python train.py --router_score="softmax" --vocab_size=7504 --tie_embeddings="early"
Below are experts of layer 5 (counted from 0) of a mixture-of-experts language model. Rows are named router (the router's row for the expert), up (a neuron's input weights, with its number), down (a neuron's output weights, with its number) and show model dimensions 0-95. Each number is 128 + 24 x the weight over its row's rms, rounded and kept within 0 to 255. Numbers have three digits each.
After each expert's rows: "comes after" lists some tokens at least twice as common just before its tokens as in all text; "comes before" lists some tokens at least twice as common just after its tokens as in all text. This comes from a sample of Wikipedia text that the model never trained on. Tokens count by the router's weight.

# expert 40
router:135141085143123127121136107141112124141151115144117140141110078102187095149097101137135099110168133089098091130123104082120147121083138115121194125141097095118114082138139107149123126116133126117110116137139118145125161122135167121152146171136112139166155200113116152129119153149135095134
up49:118111132166139118133125118114139163152170111128100112124132099114144130196104109104095094148121125082109144159143126102114148171098167101180135126118130148096111124139164108127128123153153121142195103125104116090127148127106129108138176144132109119107105151152096188128139128125116100139
down49:120152165139103101111102095135106140148125141134163159126115151100106146120081135140136086114162119153115087125165137108117093103149152143169089085137121123136139109134118121111175131142116137123167107108111160166152156145117113164180123163111138094145123136145136144126168067098141128151
up50:143120147110133171113132125140106158093160128101095143135117130144127141139086084147185081127150148094141068151115134133120161144100118115131158159131113148127106163163116156109137118119145132156102113124109136155117077147130113175141104103136136115116158116115145146183141112107149076101
down50:180097113144130119108119156167076108113139144118102132129119111153122146147112108163100124173128108118118135142164167103100110212169146099121140136144113106160130120107124117125111092113111103163106132107115110087114116173149097135094098119096143150150153100155134119107127140144120112103
up51:098157108127131151157162108107135099141082121160134078089105091133149106139134100124146112155130135103098079143134110124137088128152126143151140131134116112146111118141064118125112162143126079128148111121107157116101099133167150133151162145108163152147096115077158133130086108160148115121
down51:156135140074161068129150142102146169130172139134117139165140097105131113133154159169112157142168106148113120153122146100129164143144142126144126107123117122148143147159102087149129139105120158140115117189137112163124156139109122118126131160131141104100158115138136128151115115142083176074
up52:095101130118134129110106157107162100083073109165068114145136117075142105126132145127152146135125145116098098136122103082101127150123100169125161132129101117124122131119112125164142125101126142114111118135166107154095119156098112108121130131156081122116160128122142110109089176139185154116
down52:152144114084134142136122122114143153109153152110112133116088142117167104156092105083154135136123123133089130155118091090151102160122045097100174175142108176126129126142111157148122133147141135137127117114131126130151108127103107114130133188130163088099144139129128143113136148083135133124
up53:145097132131190099154128114125114126095119123138116120120128121114122109149151122086142087099101118159155128125139124123110145152117129136114113090140112143156100082140146094153185130154157128110141177128120126114103154174183133136106162107117115060098107143104145147123148133132157114080
down53:107145107121106140122167126132096134146091091118179106132104165194154145131149126118124116112118148121160115114106160140140187112116144103108084121146120113141137101120143129108120078142149133111128105051107174137109124155129118102130154162170147144121146122120122112117140132186129125132
comes after: " ", ") ", "0 ", "\n", "\n\n", "1 "
comes before: " ", "0 ", "1 ", "1", "Votes ", "Candidate "

# expert 47
router:134152110122129152123131086125121150119126139108088141138154077107133102116094080180155107114110142093086105129115112102099129128092164139100164141139108141117073099134154083127143126126107152146129128146138144105165138128127161124144119158145113093164125190137089125156120156153143105109
up17:116124120113124120119168106149134150140168163136111092099116106138155125112106138150111130115133132115143097119103099110112157106090135165117164142154115108140129143186158096136178117116126094109133160175136147164126109160171134141110185169092107158146138116121139144140156125173171134139
down17:156179149130139136134135171140132101146155128104142173127103134141183124130130149179139125134136138138154161130143134142084165132088164158142161132150189101176168143094127107099126131088112109115156129126147099152101137144142154141139163129092131109126156107116135138140127101120151174127
up18:111177146103103107117099130186102139185108151106134124110118128129113116160152138132128128111155141152092123086128114091137116141122157113097138147168134079144134128143137121119164062123156137179123088151082117109127127124149088137105125144108126104108144127156122102113154143150111149085
down18:112132129150120161141078123094098092103171115100152113138151097103147147102104110139115116135131141122143128136126132139133126162116125087128148130113163106173139154124121169118076115111157105107129112121160132113103127172122104088160132188088158142107149155161075152112104132113142162145
up19:132134109165131113149138103080134083117107136113131165138184101120132120132105143130155179118136161156101135136152123141141120133150161127082155113135116102124192073092112117093129161127104129132146162137103109125155110122102152181172089145126137134159121140129107155149112152118118114103
down19:122125135094103103121117129113132109128146086127132097107131132157127143092127122136149092120167105091121136162131146102128121123169124146094111132145105135131155117149098114113157100118163108151104172147133112132123099117100161089156096152138103077100137130125200093135144069161163157119
up20:094090166153134141100132103070151141142134119124128107129103112093131104138104107159153133097134135105113140110130182124145104155118143091144092124126111117120121116137145124078133103126124165138116090143170141118139143101117112089152120122149114058156100151119083144126108134102075111165
down20:105172103161132123155144147197135083153101130123095121165091169136137148109151107110095125133086129164148152136110098133135126111167117124130122175152135105174123133138135134155133089123141084157098134099119130110149161123103129122166155146140124148118115112162165119098102092121145107124
up21:127161081106133155130096119129119128103102119159132121095097138075130130164103090113140073080139149197134138138108085109112111114138156117132113115114126101118124146167118108128112156117146089127135118114140107170133120129130161122083136123147086104142124123179130105124130177151147096127
down21:154127134134137139114144099144154127112135168094181112151133143185145117126119099159084152131095157167118178167100162154134115130149098110099168174117147129100152133085143108150112149153179097116134114116114119133166121094103133146148119141110146164100131103131105128123130161136134145121
comes after: "201", "–", ".", "200", "198", "202"
comes before: "| ", "|", "(", "– ", "and ", "/ "

# expert 49
router:123145091147126134110146100119133124116132119133109133129149091103168097139119097135159117077146170101124071085081107105124128129096118133124179160172087133088081102144126104129132115105118139150106151149139153132095136093137133128137115149147136111162157191116109159131126135140103106129
up42:123109056104151129122136118086082154119114115104111114094121106083189142134087131170123114118139144132114132094144140130143165151116186142097170148089164130143139130144103131114163100105135134086117121131100151107107126123113097122110097132141103129114143117157086116153151111126122122104
down42:079158103109085106165117132099117129114117107135094136119145127114158152156120132151114137088122110114129144116159112100159114139129182109132135131098136126142118171108078142128100133152179154109117167152100119083116150076123124129087136088156112101079150108152120132136123144102118157152
up43:141122112135160148133189153177105138102104147147168133151156130136139107090115144138124084078120160125122094146115146107131140163095151101083169130116121106139119123145088113144100072177140113111111133132106108135114093134139142146160148114156138128129129126098162148161106136166154115152
down43:140130129142140120144152102118165118165143177109195152123121179116121129115084093087106117129130140128112144133119158146103078106125115156120081153145138124101111111131089137142136098096143132144145132156128127124108144133155109089168104173108105132088115142158089126134139132108093083155
up44:148080088141100131151143110132118148113157100100127097132134090070127125093120128133119121110120145129126054107118151120146108159134142143151134130150104158140147122141139136138094110123118122153129087154168129146107083120112178107129148117110113146189153156176121144149179141128102107124
down44:150097133111127086157146106118087115127110120087120081120090116155137146104104118129168155088092125164137130105133156154109149120129140138158120130160106111122109105172102149100102092129170123164079109077119133131161134119080146120126091133125108150148123170122153126153154119122095148127
up45:145153132152112131119176140114134119125148107174148133152118114100142101134157165190084114089138150102153121135088103095125125123116161119120128159161157146104144161175140120133099097120113099167136091162094099146122140126172145142145099109112108113122137113160092124164123160152136114151
down45:096126115114136148148106152151115129141141163143115150135085090100152132116105144116132162132095155119162119149047160111097096102131122108120126149117143078129118144145081132108101121146110126157123114120111186126107108136175147117156158161141150147142105114130124117087118131187111132141
up46:147168132099099172141097101082147147152130150118130140104082100129157109143120079102097140118167124118134081089135129142090139151107145149142104130167153120090133134131106111149157129088129137145100120102123128158137174137137142108095162104124131086109152120093106094116145135116167112153
down46:126130105134107103150136141143102159109141197135143121119090114130115123113086102150093139096119123136094066148133111180119138125119088129126131147123143170140096114116152130132141119161160088090128135091078071131124152135122101154113113166118138101115130109150134122106142144119109079154
comes after: "| ", "; ", ".", ",", "′", "°"
comes before: ".", "–", "; ", ",", "″", "′"

# expert 2
router:132136099150119154110136093136104150125126125111066123129147083113159104142111132158157113111144158111114106097072110116101118126114140142123158141149090129103099101138124046129157127112139124150111134114139131103101153123114123142162108186147092134160153184113109151142124140119129093148
up4:187121144136086142145145142114178155113147131115111165120108088079110117170118114125125127110131094156105102132125160134087138139140182109171139109106134150153115123121153132105144170117129138140128084138161177115133117116131108124141148128118136136144135121087090141105175121105166112082
down4:113141139136099115148140087123059101133144155127150170144130145106132109159125121136084168119158151156134124152111133151095063159137155116192162119099123116139120116109145104086139128119110112124142091114153127157123074155173108148156114143155106120154129138138122145120147123150106122110
up5:107095094099124126127143110129092159082144116098143155087071133100121111136125143100142148132146126091109135094154093133180153156120146116140108120159093144101137126123091123137092141103143143150167158150184137149100173142096147101127115128104146147154117126100122145130173142109118128104
down5:148124123132100092151100079161173133135124163132103118113171161131143159130146163127171131090142118143180091099137139150133138098140134175094103139136120125143141137172104106133155126164152125172099109084116117128106114106088146161154134128147096143150157105159122130089117127136115144120
up6:097140126132124126122109099197123126069096154128092070098122151141133130140133112152110136149143151130112120153096106129161120110131082149161114116130118195131101151096113118137106120101102117093164160100129092153142127099119123134143140152121120129117077165123117107170128132133147109094
down6:132124103127127109118109093082127144086173139135106132177152109140112110105141138151154119152133112153122123179103112119120165137134085123125106126153109164147151148117110175111133122127149109158100124128149095109179159137184125130112118119085135156123159144163151115145099104112121126061
up7:096098138145093119110130122156152137152111088157121154100092138112109093152123124136133140106111128143135107125051114129151114139115150072126136093159102117114103142148133142102125164134119161114193102119111150130135119161107123108157085082142136081153115109150103149145145141148146109094
down7:156108123151122133144133066099119143109087106167124148106150153178156184151120136149137153113155157157123147145129124175124094129103155183161103124150117123158108117108121130103143163158122082130147098121114162090129130108135148141124085145096129127137141102118127103077136139121126118150
up8:136124053106105128144152121129103171156190111110138113123086139192167122152139128131145124092164108121117127121109135124093149137119107115088160141149156172124133140134114130130114106164123091169145113145096125111132156157128141138138106132090131143108170167145122095162106120127126116146
down8:163125150135104084141123099141093148123138126135139132161116134141154114150135124079129140108117131125084153078144147115089131138102131107122172089162142105126142153107104158106121107139160150114118138141078097109103162135135135159078114143137125116053169147145140180111129135111135128099
comes after: "| ", "201", "(", "200", "202", "199"
comes before: ".", "–", ", ", ",", ")", ") "

# expert 11
router:149129114159161156105134144108109109119134110141119134108127087091152082149104100128126099112134120114106110096086111085124143142099137105124163124139116153126118098139115065136120129105115089130119159134111118139116136096163168142144106155159098111169166160120066139127138173109103105160
up8:132117110113157167129129127107089121148131095151124093147137137132139122143129146184120149107102101083126123156080061107136100086110138145119134170154126135111097124115142122150115145118139123088150105189125097092125161125121130077132121142149099096186115132137160150120128112153119130126
down8:125118123102130166153121127087082137136169162119095139119105172164126113099141164093160168132158138111117116132110149137122123127152164115113122130134113131089104095131143106184125200108137188160140113159133099136120135123089113105111102083113114127135133122153126155150152122139131153137
up9:157139105134128113172150131110216123120116129139129114135125124137114107096129121127107131148146105044122135116106089095113163127111138121126136115168140133138124089085127159136106113128122137095126073151139126143132128095154107171097107173112137127090124123139180136145143157112137115114
down9:121116158158117120123151139086142138146102145123112094124157149159159139151121096123124144155103142121149125116161116136079125168164147164114117099148144192118152120128161140126143121109140084142127073092140120083148130116086177107102160134146120162133087109153093137128156121144110157124
up10:174149127159122110109152126150217186104159100113102130145128102084109097127137150140136119098138114105126104148126113105127135155149103139150103138126119121141117098135105114104176140121133097127114132115125097141101162122134140104109173147102094135171144137146128158115138179111124114173
down10:084130166100154124135095150085149096152112120129158117113111142121157183111131142146069155076159104093129167102136164153161093132123133147145112091142144121157125073106130148137110121125113117132112087128119172141159114130100157126115130143147128157123132122115103124104154147148102136091
up11:092166134099129132107152118123179104126089143107110155137123159157129082097158157109125121130111134116103117153114086126136106128146142141080141118126089115147119140144180082107113076127105109114102147120147178089120145140157161133145167156160096139164135139096119123128137131164100137131
down11:101088095131103167097135078140151141135092106118125137138121146153154118141111167133147135163118161133119144176134101145124136142103139113155126166108154120149130176109146113075113149125105140136114172108116102098138161145116125167165170099128123085113157107119154142118103126076118106100
up12:166097127148099168112121123112173118101146137112101124108085123120139122110126149126155130136134192122113107153112066162169170108134098073144149102151145114094127134082175099123106124103131122104150146133115094141092125130156098081139138137128141136097132110140133118129165113111117108135
down12:118176110107075128111157109191100115134126193158128093106144075124136143157135116110133126144112133083149130114083124119152143097115130097126124124120135125091107111145082118148143139113094162123141132087127163141156114105135149143096140143158105142142160126101122161119131095099107140159
comes after: ".", "|", ")", ").", ".\"", "\"."
comes before: "==", "= ", "The ", "== ", "===", "In "

# expert 54
router:145117095128134138120122109141097162121123123168107125124139099123170100135104120140140102118142159086096102111114107072110119129122127094143169154142081150108093092113151050135145147094116136111128132168131142130104177098125141149141122151139099122129143170087088157120144146154135137141
up29:113123104131109123093155173105074091133153169107156145169145117117127115093113123168175122138141146131072133145121127145077141117141158146122140132116111122134096104111174139140094104136133129086102135103098120091160137159119129154141096115158079118150137133155096154154124139114138123095
down29:085153128146175133081116118074138132091149129171155171131122106125142128164078143166143110181134111113141107162140100135147131136150112141124174119162100140121127165104142102103127104122140115118094103074135114112144095096102119138136138129129108126142100130078143160136147132109102146125
up30:150117141129159131112158110153092091103133131123130108148154148127134113129118133098129097106136095132128092120111126088073154159085188103123121096133129154090120113095111137109156147141129140149123107157145115097092162114105165135148118108153158133116145132203134164169103145120135137095
down30:109103181128131138095125151149110086134128089124149129146163082139146147126146112131122143150116129118122124158121155131081088167108118100133136144147100134133120080153121107115135095102160108102149154143118099135131137122125166136142125130148101122138189190154109160160106066130129128161
up31:125121133163092145140147110124146082129155101149123111129150106122172100156076118134133137131112127102147100159136068125105105071124120166113111123166107132146130147172113108148154132094129117142166150127112183160123093118174145161147139112142129120148124146108148174101135125160154138151
down31:131091162138153111162100141157126154122186149155174145145146111123136123130098144135122128167105101136120153105131151110142180127107148127102118133173179138151132139071119106103116153154134144104129160116140095172103183156121092112095127126123147141106107127126113140118120150174143113153
up32:121122111106102092124120104106109130114159118097128163113136137119131083149128102130083124131159175133119118068096101117140102144136152112124142131128113138092139095121120133129091117125067161143160152126130163106130120105128101137166130150177126114115102141122081141178083181131103145139
down32:127125118121093147122140130125154080130146108106191138127120167160141149138107105109139129116097108112134125159104117122171163167127187137163144090121126161107152114116106118153087131144124116128140121129120084124116121126152161116087147135130145134155108129186136140096125080061119134105
up33:159140148125130116134189125139143095159161117131129152155163150121099130101117129111157101102096133146162080120154136120135110144120149109106141165138115140143088108117089120110103131152130087149140077080147108144123154088129145121101110137114131120129216133127107099162139107103140128125
down33:135113086073150127131152129101135180103119121167124120114082131113135130123163122128118103158137121134125122124122137136126116126138102108161090132125107090114107139075160117143146153088097137118148131164108197139094106116101090137107127153128139138113103113146182185116122113158123156161
comes after: "1", "2", "0", "3", "6", "4"
comes before: "\n\n", "1 ", "000 ", "0", "0 ", "1"

# expert 16
router:152166112139137147126149100121132151129123125131116140118152100115156085110078076132134098118138153120067109080103089085101138132091128144112162116168114146127115078134142055148127134137110130151123119124126133114111126105115157122134133191125120113156145134152089131142138148155129092142
up6:158063114118113104133146101137189135157078083102131135139116100130114132132136118108158130131121130084120127111124093126122120160143088152137125143144139102122130105110113133105145131119118126132180140149133170085116133139145152199134123114102158155131083142127137158116063135124105114105
down6:117154135134103087134131170144116126105135155148121091132164148102135138131108148144158121115103115119120105126171118122090093089128143134121098173124085088140115133148120174141149118122128132134105090179143136129166143151149121174136068115138101113122110153133154131099152079178100114149
up7:148146091163149119130086130112104077110178115134123122103114147142144116173121132113118165141122146143172147086110142147144138080109175154115158143114129144124135129084097123109171116184115114095140164155151080131127133113114118171132124165152106148137133112156134133147112098138093135128
down7:124154157103106135131132075142134097135117098102201134143121119074090123116144121140127110151097193103099128108155132118151135119175158126154146114126170118154160128113131120104175128090156158107108144124153146126121110077145142115136141145135169133126181141123105123129107109124126124142
up8:103142144161154126144167112140112110123092122118139168121103136115098122118093171086134147090145122121118139095125123119132125131105164113069134117140117121109119152158122081155141136109115113134132105128118186067129155136129161128147134157157163136145131130135095136083123167085094145180
down8:127162067132115134138131141108132120136118104129084165118115106153161143086148157149131145117063134145147129145162119110104132119084141170125133125130147089120091115137152170146129143103128146179115136108116148148120129099154128114125122157116124093134138153074124157153076179117137153102
up9:120168125097087122153132102145136144184119126132080121151105123135095135114086153122157150156154156116129139153103136091100167050116140132118149117154126085152144150139177117117160102162175152096128147111138120107102146116122108131121126162123118105115149115128153127109137135129120108176
down9:130159119147117180095104090065120117138138132103195141168088144168114102130147138131149118116131130134106148141152162115113142156149133140113111109156120163121135097122132130118117089127074095136147103124143152181120121135136186149122149117106158098112132132138132112131115077138155160122
up10:120147090136138106084146121131169113111109140098158152126206128124129081118143126098110143135127110102158123134090152103107135151112150139127142103133127130133133132118116118114130123117140136183117062121140140162170137121135124088159134112122119146125104115148121136206110158118066121114
down10:116178127137140120142135111143136112129124164141084161096141112154113111161101127163164153136081111126134104078179131104139135109106148174134150096153118128123168100163163176090134122115190112144114111128131155121120122110132155136133135135100111150149131084111149117165133120112137138171
comes after: ".", ", ", "s", "==", "es", "ed"
comes before: "The ", "In ", "He ", "It ", "he ", "and "

# expert 61
router:125140104155129175121139118145096124109130139105094119139117126078162099138123076130149108100117141090115083104092093116138118108106165142099145149115077117120103084128135107130111112113143122131104133143107119130132128109149148133163135158140084119166159170122088135132163162141127069164
up22:093135140111114136148143119130169107128125120108071093111126129090143138146123106122123126112110137117141116156136098139099127082155123138103175129121094109085104166152114124145170093098094135130124158160118135098124133110153107153123153117170160124126107140083095182111184121105141165100
down22:153149151159105141155151120113178109087141148113168101147130140153136128167138104100164125140134109160124129130159120169129141074143143128153102138141144165163166131087098122124115118161138131132113126064135116177131130133156133123134159116096103098135132073171130144125139150141137128084
up23:136134149145066107113153131098163153163141137121114175150113142089128075185112108119117084102153122131120140172142122115101098122157134093108131093097129120137137132136098128110119132135123149160080134139137149127174120144136118164143120119130111084142095129161145127069147130148101155134
down23:157060153113128118127094135137116166125101123157113152170156143106112126113119127101132165167115172132127122148154130121115142104147117088102141151119176122139131178126109092131122118113110092093156090125176114176113152136109145144113100123175125088110149120126126118103122153108122084111
up24:145121129157164135145136156122121143123119114122153136133136145079110111116094120119124156145133141088111124130133087140145161138083143115069146183122088104072142164137157118164070118144149105141124086133126118116127139090110174123173136132170116091153146137119129104126131117150090103130
down24:166112122113130142083122176131111065155138114156160115168132175151110109091127134132133153104136079097114142149144130098132124136136147129179097141137104156103142112089094139137164124138118101110134152145112145113135115161188139088160140132141127126141090151138104143150139108116112160161
up25:139124082099122109106122130146134161139108156125125133123137127123145110161136119121105180093118110125135132117147113101126145155145109123072168110121132113157123157092135127123139155149129111116146121144117175173100113113149095153121136197109151088144126158116101124167149151195093102090
down25:135149103125129143102138190129156130110134195131129107137147165136106154150146123175120126130114139131118139100103128087130153148111125132145155094108172139132148126090142124111102084112101130094137140151098138134169089130150128143151120185068139135115164159111152089139118122140106150097
up26:120117138167091156131127101148111131127073130187134177118104133099132109171106141139163162142146085137116085099090078121085153132119138115149146132135141111122134157121143114115154138103144127109156146109130121104138164123103145108117169165113116098143134140137125143095145170166110081131
down26:112130103120113128118115121132128164129105145152124135129093134142141098077122127158109137176103161111166116137146104121125091189158177140132123106108162108140161162116116136119160165124185133173152142087152166089123116125111135132134141171139184113116142143105150145129127151128161149132
comes after: "| ", "the ", "- ", "a ", "on ", "No"
comes before: "of ", "| ", "(", "in ", "201", "202"

# expert 4
router:125160096148115164123162104155136149091125153105108128126161101093176102138102066093138126096116152112095067119107079105111143122119129130105146153142097144098100105157133109141143128108096119131089126138103128103147139118155125120160140157127133112148164139134109134120152163135155077145
up16:128106153155117120115153096075120164145142110132096133128102127117176117165088147122120126126137139077168086116113090125161182114166123169108156150105131116134119148178172111108145137111109110129131174153124143151113158135098119123153139166136116121140134109149121113147140099113102098086
down16:115159126154117135134143119190124115150120139091129121135097178087139131119127109164111118102107128112123176135077105167109147146145141123097134144123181175152109150175127114105112128133102153163100092122136080126131095128115127131153125104128149127174134085140153110093103114127114116164
up17:099107082145096128101137097095154138142087168134108144131119123107133151107146103107094141095127120090127092133121142143127077160104166147103161105114097161136126123180146124131172086129086158130096115123100138111111132126108122094107134142127159131151133130095141173145142138112121117184
down17:091150131129064148122115122133179134128156093113109109099123146159126134133113114094133140143138109125140136157095150164132141114148114161100146165101138102137137162129156138128104154113100118151099133163135057106123108152133168166122116069114115139134113080139144140109112113103132165168
up18:151142122120096169126117088147107151118118134129092057074073120092140122126170129138148161127156108130091108135110113128108118150114148157129157139137128166135135148094130118131181089090110118170138122127081155139153116136114133109187106105110149139132123137105107122100138116157117131133
down18:124159180133106144118095145139133109088158097124138118126112118113130109133113117113156079092128138122137103119132150119122135097109114095160166114162134124178176134126109104115116140149152085135116161126136144195139141121104140170136157146113083155154147165086117162125102130124112170101
up19:203107098113127118090107114126122147133166136146116177127167133159125087133104134134163126119102123137154116131117120121127091134092104094114149157138136086092132093115105132159132147178127142088093099131150153102127138107150153125159114150113130161132156114187130114181118145126122133117
down19:097094137106130114119142148148138115141116100142111094113163161111141158101066117147061085120132125110125140112142125106103099118125117135121153116131138146115118102164094160096151146137147145171119151125120135101169125149140124067138164110108151178083151158121114139158117104117120165136
up20:137130107140137146131084136116145085121094125117101123100170132086124143124133155117118135119163114098092076117130181148073127164107134050151119139141096142130123122137160129092112116125166113146095106158133107112139121143140143174148119129155150166114117153117103148103148131122153101154
down20:105122095122159175100155153090172172116114113142140141102164147102144124134131134127112097169141128128172110129187167120121140118124096105139138121149121124094177124138164108147110141127083144147126142140102138093175130094128117123137129148096155151108102142122140127124108100137056119130
comes after: "the ", "The ", "a ", "his ", "s ", "first "
comes before: "of ", "in ", "was ", "and ", "for ", "to "

# expert 3
router:126125108132135157133133098144118137117136132117108114122148111113155104145082088137147118122159138112105091089093112106120110118099154118128172146158118155113083100138159086132118111103124134128113170136109131120150116095149151117157124165158087082162146222110120142147131128157120105122
up2:113136133156156182095133145138118115178105140104107110084156101104150140142127146135123104122118102116122130121110130102115112104103136125126153136110072126146113171092117097159174129078133156092133133148137105161146094135122150173156115119174124147138146131180126119167119131104169117092
down2:101117115144135117079123139130127056122148119098103137134080093146132175119125116118138147119138136141086106114154106126103141110080156093131128115143123121148134175126109184086132142103115168153149135151158130142120133118138137123129141120141146124182149121160079127145115138157167077107
up3:108108111107112147111130115107151136125145118094087118149129112138150119104107116165139127119117121135104158101116111136130127091105097160100197174174166159130140139095085131131121121078161059099129150152143086138134127126133091156109102151105132148129143112112107146172122123127150142109
down3:129129118125142113173091088149083143122157161113125128134114162128120127123138117163146092156152104105109152140160167094114124134126124178145158101125118088105119158156177074117129127158124094107147157107162133158163107140101104101113116136129124114147170162120192108120125128134133127113
up4:126099108115084114121193142074146113086077087125113149120134141143107121115167079147140098105119127127127105131151107140144127148126133127083140109096113125101102098138131141096158128137069158143127127133113115105124160114119122123086107150120117102135108167127114160086180120119119118099
down4:139122076169136117108176114100102135121130139155137131140156089129150141135112144126128156102140113167097131089125136098131141091145117166149111154110115136185099129156139146153102142137149106152091141174086086107104152129132137101167082118137130148111108140112144139126143065124118148097
up5:172142125146117124091125155115121091121126194154120136141146115146110128134125116169115113089115162124117098126129079116096098108112131165125133117169098146101115151126123139164112159097092142108134117093125129140123116180183178175120127132134111148176153149144125117090118103135135146102
down5:130105142161132099105115123111182156176139168100130129147136162116112090165122180143125130117128135138143123157120155154142109163104115134110125116126167146097108170119168172107123151124114154129111098097113103140079089148099151107150136150105117128163120121109150133170127105133077157113
up6:159175115183150155146141153110168105109143125150136128188198129118118111153079146164131083113090124129130100131126155138106133123120153110151127141141106147122115135144150134128109151124127109105136088147108121148127102116167174154153128133147105123187139156141105113129086104126137132152
down6:151090107134125123147093146120088131137108174115120127145142160121086162086120166174113154169105122138144140100133168131104117143116159138118151106143133152110131134116130188159113134131109147139156121170168121092128155142148117112094105107178161138124088165132099114133130120146088154106
comes after: "| ", ".", "–", ":", "/ ", "+"
comes before: "| ", "|", "(", "/ ", "ft ", "m "

# expert 7
router:129145102149139161104153079120135132106105163163116145148131095122139090162076095137170096111128159114107121091075089121122146132109156122108176134165102123100126084133166088139122142123111144139093141123136150100126136123148126139158135155143122118141158170119086156134124134121134091097
up30:103109129133102128130101147141117152103131096147084137114130133112121139165180150107167143122106173114112144144127142138096157158123149105119140145180139165138114120141127144110141132143167078115091131172107106148148139124174156096097141154092136138151162132098078134104148106150081146147
down30:107116134148142128121149135123168114124114157143136145128145137138124095124108110138118112178101129154173228144149098155100130093125167080120157173137099113116131119135132114124119158126102095139102101122133112124168115145118107163118171128078113132138107136092136114095132097111131137098
up31:077153153085131133137148117134152084109099136127084165119141129083130149137128153092142161102150147123136126118143081103143128141102088150146117111125145117137119135151177100149159159115087173075139150164152097125105142142154169145110095133111111124140148118144145121114141142152151128086
down31:161158123129124127145142126171080134138098138150132148134135118111116147114138133129126129129178110124082108116146120178148087134147148086157128174141120102117090130115096108147173164083181093115115105133084104131125139128112126136129154101132140141120129132106099152095188119116123095172
up32:098104128106124145154171127125147169142101126085107131136110149113135132140132113120146138137171162185117105110116156133113094115088119094143114100099078139099125120124102114141155123093141172179146132126103106116084150145163105151127096129124098155131077163146086128163117114139131106127
down32:124159109089110127110128117167107118131108150117145136156103130160123169144146139127123116087127115093117138154107134119167120139107140145175143115135092110139133178145091122089103100097138146120179103131121142132165159123103092171115148096142163136144086120125147153155133157154122197144
up33:127177074108149094148153082100123098143142121100140133128175136134128078151124068102139129142129091113121140134120095115104145134100143175146119112150114146099119103146129087155132123175103137127122111110143079126142094094081135101125131128155127099140164114144128162094131154141138125136
down33:174155164159132128105164109185128108142124128122106117081148108099152137143103127169143120151114130128107137125159139145120141087126121166129099113108152129145126131142139139082120142116097106112133104150125134148101181108138123123178132140146086135127143118166144104159105068113189157147
up34:106139118130115188115153135121119169143112125159128089140122121126125161118117066088121170081137152129157137092137139127135110131135122142114138100153124127134120107162139090112137125118123175142124152144154170105092127082146112117154113099138154097138104108107108117099196175151150111113
down34:192130148133124159147134161143143125132138145137098111113137130126104133124087108144120114123139122110185138133172137130132139079138089144130141135099166135125163105064089132101129145134180096107096095084133138120123116136182174126141082127139110117137126124119156127154126159095110150114
comes after: "|", "==", ")", "===", ".", "===="
comes before: "| ", "- ", "The ", "In ", "|---|---|---|---|---|", "==="

# expert 25
router:139146079146134171105126112115113123118115126145089123133140093108170091149094089134129120100128146107091089083085090091111116118102117124116154126135118132103105094134166086158150124104102128126133140145131159124145137096137135145153123179144107103153163178101103151132143145169119102131
up4:120170099121166163098153102113119147108143129137148110121124095133140109155148131103129091100148159106110129111124144084134148140098097124172130162168132138086119106152109074108174140124122126118122084093106163102122152098098132106100149139140132114151156132141089122148134137165136066127
down4:133142115147152111145109113128145135176130118149114124101066105129100110157123140139101125107103104075116149080090123122118104138174136112161098159187137155115128102161088138121143117132141080115111152155131136108123126137117133120097120135185138119135117106121150139075162113134097091146
up5:147118102127120108080136149144139141147104130103116101115168115076162107115134106124145109123167159102118093112092114095121121131133159132140148117150123147106096116136141121106167092126094139150132119154088132123146140094136169142140120145158136074175101167145075133124100156134171095100
down5:143125092152112148149107121138100136131137159161126164138158127144167145186094156144136153122157108162137111132104136159125117150116117140079110107142134134141106139093133119123169131140137125088105129144108140161171142165120088105135089089158120134129113143106115110064148104137070147156
up6:150144139108120161121137085090155118150121141108098115132156080086153105133119141146112103084150157158111119117068130125101138116095125133101148123169077137126121101110131116143142144104097143141134114103132134152101170072145160157158161125122084117110153171145124120139140163117147108109
down6:132133155145126137150129138111149154141139155121123170111105114120134098132088140092079125101107144085101126171093139133069120140150138114111128115144147098153085164144109146102177143124137092108169073167138097114108114133144129130153160143136121141138139124145157167189123114135140109152
up7:121168129124107122128119125155125114135122137108094132140128134109126130122083100114140113075157180157122085124083093100113118133118135115147178138174116147092108107127171129142139146130107138149103148132104106138106161085128132123125151183108112089157141190132116144124128152151141074108
down7:187121125132102174156114096158152136134117127143119090100159140170141145124111151176121145106141171145119123194139140142140136124135144133092143126141124177146177097154101135156120163128110139174133118096110116096136113163120136140163113138122111126154145140105141137118167154095096144094
up8:160117137144176155153124159121094097142115098099071125151159107140128123100122143123130126101138121113113138116147106129094125117155114088126134129144151131152108139134168133134097112124123084126116172138098125093132156074121182117119184116114143119171163143132084159134174140138102145098
down8:143128114145086157105117072111115143148099078098148085138129110094118162095108072162135087136153115088113135111165104129132141127129152112118144120140148137135125159113132166119124140150133126149127139136136108119148181121104139146067135107086134166106148134133090102134142094132157157099
comes after: "| ", "1", "S", "0", "J", "0 "
comes before: "| ", "|", "0 ", "—; ", "0", "H"